Weights of a small mixture-of-experts language model, trained from scratch on English Wikipedia.
Size: 10 layers, width 320, vocabulary 8192, 127M parameters.
Experts: 160 experts in each of 5 layers, 224 GELU neurons an expert, 3 picks a token, a softmax router, a shared expert of 256 neurons.
Below are experts of layer 6 (counted from 0) of a mixture-of-experts language model. Rows are named router (the router's row for the expert), up (a neuron's input weights, with its number) and show model dimensions 64-95. Each number is 500 + 50 x the weight over its row's rms, rounded and kept within 0 to 999. Numbers have three digits each.
After each expert's rows: "mostly gets" lists some tokens that are sent to it at least half of the time. This comes from a sample of Wikipedia text that the model never trained on.

# expert 30
router:546499505549425590400538471579478419545462566500509373534521496535464386519538478443466562502501
up0:477565396538522528555540484509483496443566432644520586580545431535433492458478516504534460466469
up1:547544452500571368475638566563488425578478388461499481540472509508461521472474473511427511473500
up2:400533514466438514547624503482565468433586455498469475470574480490535491523507501536575511488485
up3:443470468455466482347520467541477528441402494553463482471532591550432459507565494533523461428521
up4:410415497579460551425461503543501560478412534580446526479525477416460417465472574593553533496450
up5:471513555444348527461516505525463445439564456555451513536411531515538382614438421508397510568519
up6:440512501477456516517484519540503507503521426478534452496425544431404480480506518560435509474436
up7:434472522579445444494514523453473571408503478487548508535488545480546529497507538484568405512500
up8:490463548459490474534541474431456452498536473452512415462533458512459557389513489439476518526455
up9:506518581459458450371578527559467495496476517418490571513490496499426471424507482496572466504451
up10:482585544388501521418586500461564579491475450500409526461432499648499491519504533527538604486627
up11:492564401589417553467432449450522510429503501521525444434475543403520471518524646559509520465523
up12:466452581481478448509511453503462463544491451452602493423515538483470466521551548500521503495548
up13:443487506536365479630637529458414495556506531481569443497587490519468631419482470532482487469514
up14:469543578521521511578518571530539488491422457506562474481526533515565567391525521564470498511465
up15:536409481527516495518616566486468492495507476499539445499483469581565515427478472446542517538480
up16:466514511520503536458622487498513426610462467470440518527565477548448465526420499530439510555483
up17:433516428427501543444408540521589539514444485412506504478513480558474550491521442434458484524488
up18:527466503482454536482500493565565450483492575520445579506480537568578588515443380437492426435526
up19:550554491530473402577465456450480368445464547560435547494498473571531448534358535489571520468484
up20:488428558519468510480447464523574534445394453342485490483449458603539509554419452441571476525598
up21:442372501551463562472417500499478447402503506445518508479584533575477528526517525450487507478476
up22:456402517456531546478564481395526478518413465500599461518452558449434559518557560429518481500479
up23:531505583498512602510495567535422496511584435434438423563435459503544458492492486508517579603440
up24:436477447522465485511529569498385587462556460524491509420498460519486505468451552550562440574596
up25:540482607610589528471578459475475494452483446501518479495560476511457423541578573402487551522554
up26:546419484528499609567525525421433539537465543412508486450481453516385565475510544605467387528509
up27:443483463547473485614537448511520533507539482597539554558429533329480400529428501511523578506482
mostly gets: " St", " J", " R", " Gr", " Sch", "gr"

# expert 115
router:494554493608551561428427432436509532410396450465572481565456487536508579614479519512523479563512
up0:404468358511481494456433460563432513558553460510481444457538517434407490501441439512522557564488
up1:443500496454477499467545567465524500454427480452511498514512492537488596548498503465501481505448
up2:513506533550519611452486543565456456573507450454603437486431492565485446392514510471470456489451
up3:386491383347488448539446438514540550455459489573516539482574464440514557504491529458584591503551
up4:437505522506490477480499479625448466544561503537529511513546477509567543497459447487489420509581
up5:383483490378462561465570483502473448534516432537484487469466507452562431501543554521455456505534
up6:482600527416480491592503483567492493531462491398450412432591477437391570543454459498477450469536
up7:465522526575467502488603473520523436492500428438458498503486592499541508600386563486472464528565
up8:545535509467571480516489512495376492543437458538503568498477498565595493484532478541623438479534
up9:542586643497444539408505415521549573535505483507556563426500452516469488499492515496521578539490
up10:475422498553605519496577437508550502483453453455544507550474376406469449537523580546553513465459
up11:505480426465443562447476522560427430523518533594407494508491451463566523531503438526553591483433
up12:454512413539546429454523540518583611485424421452486559421559498512464398501604573490579501507451
up13:460460610473538547498464543525473437487482358449470546531460484491541434523501553410575526440393
up14:490511531430481512525516392515486397561487474529511478438515538571485565561419502582529412467470
up15:537522475467446526437540531471497517398539466532468453531562532529479506488454428422514495503514
up16:561476491576495521428507520493549496462551463501513481471396480519468544538467483503476513512494
up17:534466516563417502466467541533502458477415496590425477459488515503504564522462534485535469508526
up18:518469405505411552540510590483531532490553521466493538446554464508414504495576531526484432439562
up19:521605528478473477469534497500576502377546573481534583560522513458578458517519514556425438493481
up20:532460535507444492492572511548458516451453499512516490424519482467546377487524514497464497616544
up21:487452425444430490480499466543430602508421532430430444589463441552502500414474486623470507454576
up22:482411502469606524548434454527445500433582458434409519466490543478516482489500542478487434479550
up23:516425509507529418537454505485526479511470535522509573534533469504608439604590478516481541499405
up24:423463452416576551460504452530422512542426443398477503541461445548440436509555449453575473430419
up25:506490497527509540539566485558492495545527534512532502484442507540451473486585487607544537528461
up26:509476506503419505467525485460477449484440521484489552552488413501473465516540586512480469463456
up27:479554466464433516497557469594449486526500458455413498462571487466606545522488511466569426548560
mostly gets: "it", "ol", "or", "if", "itar", "in"

# expert 12
router:468510511413426481449429456517455472467424558555513462543554435438516541456428519508568511608492
up0:454438530550497495565483504519455562550550623431519596495399523503478524514557382385551507447481
up1:462551511525430511380474500445526443474495534436375542507481512474578465507543566565525462469577
up2:569547545597437577497467503597424459599418460531510504583489490475463576469535476536473436493534
up3:515413417629462504565508583510622489521533560610522441520511499565528454555566545499468406542550
up4:465508571488532474479448399562515575480524520509515497556446500516550551578562473518407392507539
up5:462496598491430546426589600511493471446487470598490491458450473504460587505479556509472493460555
up6:422583566597497509422481489612448555546489502457541487527541405515430410523506529398528526519493
up7:467495586463459505594391572484527463539551434520482503471486486435523509542532539473445447424575
up8:509504510401573551593523495418513550586535516513498564495494533560416468493535472517427525393508
up9:560489496457563504420467491498533484489435375455461442643447509548538455477412487519434508447494
up10:470421518458531502520500453505601491533443472488512559451513555395559493471430473559380466435440
up11:432411554444529548495500426458572543517557455467477596584431560445539546441498486604526512448474
up12:454495469426589450553481491480448589446415481559471581416457451509549559447470529522500543536472
up13:439519497465543418547497467498516477500507473533449344448470516585434570508526522588522493399542
up14:460420437382492501503364480511584598459506385501513435404554406461545460512528490530536566525555
up15:428519508476501456439472395509546485453579542476548451439469517464401494498606477453550517455539
up16:563442555460595538510471534453512502525452492479527503544488456481541505593522595568473525525476
up17:575553478547478538586421576548570445478557493436452454593437520573537488497431532469511516481504
up18:482544448476633545422532473474486460509525556545456571450432586508508480597534476488513463447543
up19:482497478508452577425425460583483553510482444491478578453531423516482521486544498530416387529522
up20:503483517537488539381593474539497457570435528576395526444562598534517508490515523436415479532497
up21:490478477630548507483502506485488447461408468426506425506483517588383586499482457434539534467622
up22:466472443498493448472451487581541635496426447490554447591482500517501451545481479451468489517467
up23:418455472460495381527435427528445429454467486468444552596476580510513476567431482509493487542451
up24:438620420489482477449545446476540517448590534390451494453521501489547401463542512497517490533454
up25:488449525467613430489453514522474513473543510522532474534515598469415389518523482507347522416445
up26:463410501539500562465527539444501512412514523470472464462486503583637523462523550502541522545450
up27:479491595515503470476569535564487526566477462353594483410538513483569430471627495474519586532479
mostly gets: " up", " due", " used", " use", " support", " down"

# expert 36
router:460458485505478416378472546538524518549512554486556449584536537496458563464452534556509549501488
up0:462448550475538479516421477485563479432435549565469408518515518474534482481556407495517432510523
up1:562543520565490483491539425513503479413469488486480478532501541572544530496590488479545546536458
up2:547491605420491555518390582514479525457404470478518572508521583491446620581531466512485506487449
up3:452564473525477548575486517362452481485422464387479570433501565397492571478506579542448522595547
up4:473559557590444556542416513517545498530505518610464479483544489583433576488557489391423513345482
up5:476426494453479576474425498501537474434537454507535454472556511406540545497441498503522487522569
up6:514488472379471477564527513487577465489499453469460486522508471623440566497471501533544390522505
up7:421535478449567520548468547555532476536435556448511462527573520484498549506508560569481476467535
up8:463434513461487474532516555480542475576471536419456522408520523448407559541580483441434469426576
up9:566534475530563458403519425440449509526532472457429567474610509489376515482514485552502505493511
up10:413544514502417477440476419508517478495547505487477539443526525451416549445501561526549446470498
up11:478505529513501450568529525499432492497479385564424447590618471463525520526495476446513449506530
up12:564499421436499505493489576509515510489437520539523527415466429524504466475550560473470410530402
up13:419554563490555519585418540475534493493545443443564514519444511536482521510486472491460532504452
up14:371481492539505518465489516460556487482498477555510545491487460572517522495424522467491489464504
up15:510472484448484511524488502534667451531514436428462475592491400564524578628449467399454464416499
up16:519477543499499588413480536472547500503542449499528524488530563480516507548611488541528506514481
up17:528555575469381512429526550475567441581543498431536483463505480392588450491462527494512454430472
up18:448508512450490407596482513389381480360511530483533491463586510460575421468580518535583474494484
up19:498559432582416412494583495486498499494473443521519520522481422473442504497537557502449507537527
up20:473582529516490436389373485483512492527491430483489565349495544492524470490467471536421516394466
up21:430511544499507520492422431431489564486432454545470540410532475464526502494492506421418491526469
up22:498512514578562429493428510470565473421559428528543557418519398479586503496568432601524561458442
up23:503446471423563499434551531430494471521443448530493499571398424483575496537481422494494503528528
up24:508539555426504428581591548541378446616525538486480533458542601457538501412472482475452428466477
up25:446442533514524448555469504489540531513478515448426525489474523471503475510541478450529576446505
up26:498611468566468541488615473578466524550474595428514492473516382468557339562547497501540366543496
up27:480560519511541512504460510609543461508534510538520580501539509547559456475541507475459449374525
mostly gets: " without", " to", " a", "To", " with", " To"

# expert 72
router:536422555528402439437505581589460400528561419452567387504537537420475601550483519590563579558521
up0:450489502598499500481475544539467466504507512574490463502545577435461443526487496454513527543495
up1:445531518598445503478493595493447482497565473469482475461560567629536484445570580475571516496555
up2:522431485515522518404506460508484411512488462547541573476474540537498531457570581557466464505521
up3:531477532523502426525520397530577420497469500449528536504537563566517523523440510469443529529519
up4:490551522565612527567511527497467493465531467433563458524398516461554547468539522521524506581530
up5:543464512462511459491463496547464501476621512481454517540419492449500534364525573504525504469463
up6:539509472536538491500478389496578507559431549454506457518542503521493496505523497542435456558457
up7:492497535472542490470445434519464490599595507497484434542484524590524449443447449460408537497502
up8:450421466473548483480526576378457508489490581510499447483549450510491502604498496494470566507481
up9:451525403378519489425507526534555532454524568484447521461566478475435552454407518436516381530565
up10:493609448500450515397477466490527456481537469523489535564519456467543502519563463498588433463536
up11:534509567481568489502539510479487509477396516471549485514508370467475476622465523633433499522499
up12:547545494404539493466562531527554542512463463544445475444484428562472485567443433580444425570532
up13:494505536476495565532566468514541527493553384541486492452404552393565519516530532562458348492430
up14:479501502523431461506514486565528532439580493535459541505495480550506430636462521431421493516458
up15:595483608569460581531443421501459462470496627491455569449491573449562463508466526528434442453444
up16:530509516555477449457606475478493506481480497538567521579519517470448450473497479473451441585416
up17:492523508542494524540396390483540541428527442539622482424425553395514459467571504594465516407484
up18:541566568485511516531505511408445480483488463546479542422424532481636485484573492395526519527498
up19:413384508509442518378428395454567546461506488492499466534602517515545505429523491505562498532559
up20:499495485518578516431463512443497464569497603495442579448518480499482436495503396359485518468571
up21:479479458476450431510417419480521439479495519473503473575561495578468476461465512438501648469465
up22:549531462524497495579520508490535484513538513521524582471438526531529387504491542592500523559565
up23:469642560563566537641497541504578537436620484469475608500543487546400477433513436433444508529615
up24:501551546527465459531526530566492533438585448481567543544557428411435515470489488509544450437439
up25:582488511577515507434519431474454524467510480583505536425536459475465504433457434536467566567622
up26:493475540492527608508447582445548505524470502419505419516448514514521441609486443526550559523502
up27:495480512518448448415536528510525577563551461496576598477532475517558540576546482522506505534473
mostly gets: " from", "from", " From", " von", "From", " renamed"

# expert 85
router:517553535526535552578593506448605495490496530508561552571499494572426512545444508481458553498473
up0:487507442507499577555566522617437433544487581441410506474466447494546519445497538490525550479538
up1:541456473440482535491421461474471465451485448412550512497585517489483548492448499467572471545433
up2:397551463510491522601491479464547488514481463530616499458507529468468481510525531478548518427499
up3:513463449475438436453450597522506476515503479442599511536521494456505524503545488602437533516492
up4:457541583554509488529556522482529522471482583512428500543462530498390458603421517470493502550578
up5:533352592601532580489539579476488430499544530516457548443569530561485628478437509432527502485600
up6:559494507373520450475482600475520462506468535580514634467455481457517461443401520501516475592577
up7:544566538501522501544681506569494513490581529569483508400450477464562432456474469434415624528491
up8:503532474448479505484463545499565459547520525460508488561479499499474534579476516425557525487572
up9:530502501465441526545523526564527470501489500479528456462551423458411438515522586491468526497479
up10:457523513502505547421433499454580498425486454582484397443476459520571475524480433555433517501518
up11:533529522546513600453538483473458487533570454565570473528432502493507421491552423545567492473499
up12:488511533551455597438513468493531449507469442547484471414472447516544494534500522425467516578497
up13:475534473443439461393517558440443489509467435456448420461487519490394454449555511455451474471557
up14:457565445442470552498525504533444483521549463532456538566463563536561547458548502416530459544512
up15:522473496504490518457457487453491496416514417552453447624525462512516549443584453567525519565515
up16:485526468435534531541630562526559447490422496526501401531525546571432425419449549437501515585506
up17:483414473468450529464550519464419538478590459512416415499477429485401451425510442544407558531519
up18:416497572533535502432445536478526479515563547516488505519452596405448417486475597402493532504464
up19:535462476456426448449492509510529462520521551502512482494496462553491527601497599554491437459498
up20:473549494490531489437492489580468493518439508500453533457512526504485466541489473565432562630576
up21:448506583585462490391412452572402583541418515513522469523511429526433570467519475477520507579525
up22:497468457481446552458523469545450418493486423478454449529466524584400432443439521569546449481576
up23:541502476462521453460463498484561446495518465538505549516456578536482567559571429509403486511539
up24:555491529448488527461488565559577383490515403537496578523517507526539510581565497533459462484519
up25:568426527511527537514448496568519495417549427417435503522528494532471409464509531505563511425560
up26:494444491498416453506492511535439447433416582531452461538502491595593498543537495586454473558576
up27:432520415513507451513575453506475496380469497472496366499454512526537574392488407482548486482540
mostly gets: "ic", "etic", "tic", "atic", "pan", "idae"

# expert 141
router:509474600544478604550596431507543518501502464474485437612445399550517446444468541664518522511511
up0:493463494538501541567542545479515536544433530529435533513560457463488582508475549495546432475412
up1:457539569500573546523447531508527453483498504500471377470485488479423560514510522460518491473505
up2:451568498548419582398466559559548464512448518540463539489446517508591602486421504501549477429550
up3:460466460496476508482544432536506481550542547556420493456533568531447434539490472542455457464555
up4:465496489618432534533530475451514627444532529516524581450560533573431491501463444532503555543491
up5:485521412540547467508471469549569492504441468541472557519540571554543503541561498478437450521506
up6:509584411505463538563450478468527420443516512554549396514456506465465563545618487493395484507541
up7:578495413509641536389422541535528449556519529436471430505460481452489574528490474487533492505442
up8:463515440506516540500515502437480514574623614539530517553418479512444485549483553516527492467464
up9:525507462572501484554451458538583497494507443495552564519492458500475528556427533455543442475475
up10:551485444525563476425458526491601539444502477530525538400527520558599465509481521486537457367492
up11:470408490492502577434495595471576485610536517559548496648479556415504433503483515479470583565484
up12:503462483488520526529577537414446526462375496493539457545542502463489426466526516519440541514507
up13:456476521512586450496557475534592449428543480485465551468469445548397464459448410531519474487479
up14:487475484543424484470513562478551478561442440538477412490483563523467592576515559455515523514425
up15:529449605455484514521493475562397575520420474414516500447501533505444530482549564469544487444419
up16:541427499513533552506479434545567473451525537545498559568455509495437393540520478529548512540481
up17:542565557450508460433482478427595490523468556498446541416483496429473535469417450542420476456508
up18:554511554571459467484541468545442494582435503475553551613488523506578641572649461422509465523571
up19:456453528474446509523515462497482493522398561470510589513488562516360510535449519522469521563483
up20:518557485567537515552488532489515486572458479519430432492397467494507445522478530487546450455443
up21:442482454449527474525447443581544549466429533359539499569475569514475481485529492565471409500449
up22:461589495416510512419403497561509462460516398543508530530548541505556457452467580512520422499533
up23:519508596482507507536479516456496455500541551574456537533507513507527491418618462375556528447549
up24:502628511521540411483413464494530605454525515510486600518542533432543559494431530436464575428531
up25:447460500525593491501509437451479480436486527542507474505523541565508475455507547515524440507520
up26:514495458479522403499577532522455512428472511472524476439553516478467446562405439390486523470489
up27:516402476431437499518442478503434596450496493474486499501555537567542473548488533581509519472525
mostly gets: "die", "itz", "ras", "ille", "bert", "ci"

# expert 99
router:601439576517491428483471558573428450492559504425522434501550448422386522530497528592596563558608
up0:576483529578504472513525542509545516543513535495416466512492517465470561460540462521498446483487
up1:541460478492452496522453537549467544479508480529474546517494466501559505460536492563449455575569
up2:520538460549546551508554421511504432520511474448508525489450441482520591482531525547404484572539
up3:481486516500550536444596438431502477507505454503463420414467470481443515494585517477455448446499
up4:449491451508478503507565511475427494535562425485517388445529438478518431518480546551549474470426
up5:531566544564491538434442616547395493457532573467434494537458511590454449522430523508519528582527
up6:456496537472510595537544425538562553538469493481429518500517485549525568507484511469457541464438
up7:516533610389430537404419414503590490538533456561537535551477440555557524435526433505517444444502
up8:546541469476439495548604497464561480537447588518616466441585487429530452554508560512428485423539
up9:571426490556604470509474538493451460512639526526380567564546556533518519531411492520577389495441
up10:543499511473522527497557543451449423501498475483454520521499552479528452541534509612537513506501
up11:528529530450521490500443487495521486481483525481573438584497450555410477531552434458548512602545
up12:544483434467425534481554467533525607487510478478404507532526485485598575446485531519477568491513
up13:504539558558455506428473501528499519507540492622524517504456510480549417513504516536456521429457
up14:515585404573444535429528531490482483470538527525509482482399510461506525548451541471463477461573
up15:478523598484521574503466502477538479491485580525430389554458359444526539615469533513432433461542
up16:484521502530388541395526564551464487488457540570481564473489522475499524459534580582425589496400
up17:498593458598527463493505473425475559471553440540563457582501436445506493492476485511539529479561
up18:493464452540663470486449477469503551455457482496496536510575435534465570511334547469453447531511
up19:465568437440386495506482445479573518446574510588578457554514575504545489553571590483477442445439
up20:403488456445586497478507525544536499446459402588464561534524532553513503556471529463406517522496
up21:504479537596410426512482553392520471642487527585528447519530426431468455517467441451462393469499
up22:498516496518423502548512421516520423461539554479492536510499534554449426435488520475461479481493
up23:579531516579515490512450436457410465556495517455525390542501495538575431487436552467480403520530
up24:526455462513471430586537452491502541509529552487506517530458527420490543490535429499551513468432
up25:565489489491460549541446471473494505474511530505551543512506619543479483600464587548515487575449
up26:509482382501525628417516499457572443517552503538565433406480476482604488486521464436466485527521
up27:480560517523554462505473431489535463493509390407511514471505547518441485470516469477519534463478
mostly gets: " in", "In", " In", " across", " on", " near"

# expert 97
router:482450547491569418498490480535523430444455459495390484488504438443478429456530553592490434498432
up0:516568476499480413496608345537481518513541501458505573519551556546605448547504487497545514419396
up1:514531475485537492491510516495419527504573509487455505476477471570490478491420518472556522545483
up2:563469551417482413440545439544375577449498521490469532462554539555325483509473516488474498556565
up3:413532464546491501508545499513549515500481541433479537494529468452592564522486477594364473483428
up4:422398483493517481498532554546424535494503475498450502482502470531507485461508461433470501523527
up5:595534368566608566476437430488508604488555480576537410478465482517363450430434550436523508490459
up6:545588559577581424421501462453513582513426519488451532500595470481538542461533519518495445556499
up7:448497447537518524426610487526483546500549442517502538598509440534511477527584416568509506541557
up8:531581510560509530530393566455360479460475576529518499562515568487485436462582504457512472539571
up9:599494512440510511411441569437390565460483493552478444533426424418546447573435416470477491511522
up10:500490581529508583497546434525465453462517430550587349551445592500537469420519496526490488541506
up11:488507525458508592410400497494528547531442502549484412491566497463439519439455447484618587443447
up12:469452504540532503506541418427509419483526403464470567584453445511600568470463387477475474485516
up13:494497451465502477516423417526512505486648441429436446503526601475502587524521509522491596544462
up14:403427436392466557603512468525409593570502481523502527453515476579500466511481476491486390487470
up15:578551573481500592419478521523393484540527478507563441557530568490467452434495435519579513463566
up16:559540547567527396504539488402464573557480481550458431443427555473522506456473467410500498585441
up17:587585472521543525379425493536552588568451495487399542555486492433492523490453462456481546437469
up18:466489531459612437506511425524514518491505459451491558490509489525485425510505425504482520542469
up19:460500506455520516506525542514424492500456538397547611561469470454450471420518536584509450464542
up20:523504532512492551588536482515412468455516482559540504494557593505527512534475430423493420438474
up21:456494460523408536377487517475513408504553487449552539557538454588483456375475424532534478521493
up22:451493530485431487553517493531499504424532458480541582588543396543545506556506529529455525528604
up23:592547608523490472444588441469558586582554578543472436468464550476439446554507451519500594483468
up24:476406638552571526455578565485540486442485605473585537477487555463478504510465531583431475536477
up25:531549411454475498540475529418503549455465458510494442451546485503535499526529473533593449485519
up26:485495588534477527443578537506467515536467477508411480546523591498410529543505483574537538481460
up27:526584569536547482471482509498529458431539572475551516476562485465427441525494556435533466518525
mostly gets: " win", " touchdown", " winning", " scored", " yards", " played"

# expert 150
router:513462478561467505491470507514489494589433480470539577491478562486412432598609498407483481523485
up0:467544450533498548424520449420407506572450421502494488501512529473584438446488568463502479490482
up1:503512473474478562663458469420527463572495464489601552487518538525596626519503529433473547469551
up2:554492564436513499515507470534514451449600522476599471503490447392579478476528423446494551465458
up3:454437434528484479428535592510469513586479429568493461483561513438456466400534520523636483562448
up4:492544513529502579469497548515502449501491606541495465529494545497513440554457471516481469433471
up5:477546458377435557472491522478525462492460432399508431555525534479450568434395444501449513527530
up6:610418530498628502485439474462575503505582486474548535520472597441473565473550453528568478535463
up7:461523553459460475482463461489536457408521491440516548564482527504483438457397478530459542444520
up8:550460515552429529533479479518462513533495443555554562538543387504537468481534476464417439502528
up9:445491530556439567578455457513539600473464563486582438536392566395494633555448435567516492583522
up10:543476541523559495414435550524410525491494552489475491522527427456542477454472504489533485546532
up11:485457540488505515488433515449435470447497519483477503446505529473458508515589517444580483519484
up12:585491488450433508562523411437530496524552452411415500519460540550497560441542567509490538476414
up13:516501411478464500555584483525480516539551586581461659592478621519452498424536509459405503481435
up14:435493530520536506406501526521433406505418585435518508448422463515468502457582482454541429416539
up15:535479565422490485517511602488571490447501527533496539460529429477561540423459434546579515419519
up16:519455488534505502450491503534557425453520513530499516503527469477405520494579525505560501472600
up17:522437531492532329579450435515553456434534406461577466410554470520492567510421490488497539489464
up18:455458515525473389395440488560452505429518503515476581509509474529556616446545436397552429497481
up19:531438429507522565502546482502457484607519449455604499491574552510511480538455532465511459506447
up20:547435468530461513494416511422491522483490440519445490401513470529544540503403403493520394461528
up21:531497539592459581496562538530408548530533469608467531510507474477607548532481550478504480503496
up22:485511401527526517491589476479565413477560470558528448494561484451575454489523496560510450544458
up23:507485497461521443525467563482542511481539437564602501482505477464479494586494401542576518560530
up24:430449521383557545409522470533419537455464475522506505501494563505506496466531483555469532504553
up25:443462513469480512554495507578505526566541525486490560470384563514508553507471484523555532486552
up26:456535436480553559473591503504448522536461443452469493473586476473480520461474460498459431508480
up27:538467447462561430428530501565427435488490467376456553605487562514556464542519533560500589494588
mostly gets: " Kh", " Z", " Bh", " Zh", " Abd", " Y"

# expert 104
router:485469564547548485495514522546476513524521452412589443555485532410513562487414431516493533422419
up0:398508483513497446420491503491465485521447583544514530478541472601473577489443409446517554478410
up1:533435500514471528492559526494520465587467482430543526450461414567595587484474553501542551516472
up2:456525518493488567576431502508567503501439428463506541563449425461454542572498555452481595516481
up3:524509472418460543478427536455583388540584474479577506558510407433485501476529483420490425538601
up4:509441499557504517447497535463500552505493503562455647498443373485500485487535528466536536486439
up5:570502374534440450531358482540550476453468473412545517586526511559505506534436507443444460507471
up6:471515506411538524462473445566572538474519619522562535515521481595435465513457455499490469424457
up7:532459498527509487545569463476583543471568550443477589416545506522544478502493513564429544453508
up8:465551560525486431470369485556538448507578560505514461519540594495534499439408536495521476546468
up9:517466512475452502570556540479507503515595613581542485530526476571446494514476542557466539512472
up10:499514551502499525470462493489443532561462447482525600456523478535436456484437447493518432550535
up11:468582487472451444558520500548476478447415559462472522487533518559452573463464473476467464556504
up12:427504498453549508533505554507486444483489481506483471494531452367500551479613450576536454547473
up13:476465555533591409538497548519450507495419487485458649511527525521461437516530575482473431556448
up14:472471561494443482365486446425524530483481533414467454393488476527424504492431575477459550445555
up15:400505550577513529511521505494483435451550453557466541458477419566490555458475522458551562466536
up16:431512553527508573570546520467517597444543546534527527531548449452486464501471426462360508445473
up17:507535466412521504521610452540507456353470442505539530486436467557419520536514450491425496592516
up18:415571518490487509535430528533551518567490527580404551428488587451450487589483512508473545513504
up19:425427587534575549507490456499544515449493371631530484545485571526481495489520556450476474509445
up20:521445523505431464551485446542545456508477480532543546564512491494532535498458564477528493464575
up21:433523444456492552533547556516539527477592434487535459542439456532476482539484443456564552472492
up22:444585581503580458507454361552468565488506475499539479445441569575547536566514532529390491444491
up23:487469402600417533452504530523479513490420518524495492521475511357445467523619490471515554583528
up24:492474413528482534508548600511499452542506485478541499526404529542519491479650536418473407483534
up25:505439444525562517494564557470484410547547462578568544413554376512518520416486578535543525552516
up26:497517540470492588520505571494528495431554596421569534447538462496372481430596493479549446414538
up27:537481508506474545406502539398463546469467529561559565476581498479501489443431548508551530483538
mostly gets: " for", " For", " than", " To", " to", "for"

# expert 119
router:557421561539445431418409497555461446461539488450585433619563563498422543516519528592584568581560
up0:545484354484523503511480534532516412526424397515527453490494544472568430465478599517423518519532
up1:560526540532501459492416438496524507580503456549469570555531517485488452517505505493533441503516
up2:492538577452473486489472566432600575526516488595524402582553386426511496592483400537524461462515
up3:430561560590528479479530555422597425500517445408476541566455476401447538511432518502468419487585
up4:487531519482491571618564437487407504535466503449566540430557530478385547549502521460515501476496
up5:498483481540471596421560437496528505412516489462573491536453528442503568403441478505539470571539
up6:525476518507548423469477467453415458531537492550577507540480449550509541512439474484418429401436
up7:521499556420500601474540415499571479580584531582479461541428547474533478505416517450565498481473
up8:552404404464538517389550567440571518529463515507538628583575524472550446516549508503556492387457
up9:471485565504452476397464516457504564487437472518434577584504497545421490638457387460531513535540
up10:456483502503372427488613478555454543608488438556481482511522465536402546502532551456515540454591
up11:546441446442473521448470467507483468572481572589607545474530440489524454493531465488467486433584
up12:429591494422506500521463453503495433416464479487423485594394440564451502509526481474445542579540
up13:585450496463469494549525579528463548485437530407460559512486460458466616513534446425501447454556
up14:576511476587488519476620499508509531500529490480537481457545477526524572541500604461531464489496
up15:462469535545641507510479510535457468477489504511465462519550595410531524478525505519519558441507
up16:453577496563492548500450467484498535524589530564449569541509553510552487467571434434421516473422
up17:511483511482482498497478549418506561532458505469468529481640435477589546437583534474462508444394
up18:502527500366441495495501534540537538379469469579487534505444504491519490475610467465495522500432
up19:613441614508481544407448425602537479561473541531528610469558497464451469602466485469474497557481
up20:497404504522504542418462624461522506443415443492490550484425540478494489515537476584476550586468
up21:446405518497431416513548502494422522473501500437574574484487417485552555491485486488462540425516
up22:542541438558511480625544539456525497477481549577399507401561538395506607555456528488380490439546
up23:502433560421520623454471485516501585537528508441470453520487471428550487471507556456441492423472
up24:386518546508432501487441487523553517468519581471423543532520473452440537487543422575479438453474
up25:462533487517522569493603610560515528338537500482539519552490550485548456451399494453396488512458
up26:394453526380534492486574559459565520571438509483467583517494399464442583461534549544538539519495
up27:519518533534533524533482480530471497524470552479376450543547522496466418510490562515418565457523
mostly gets: " on", " in", " across", " throughout", " along", "On"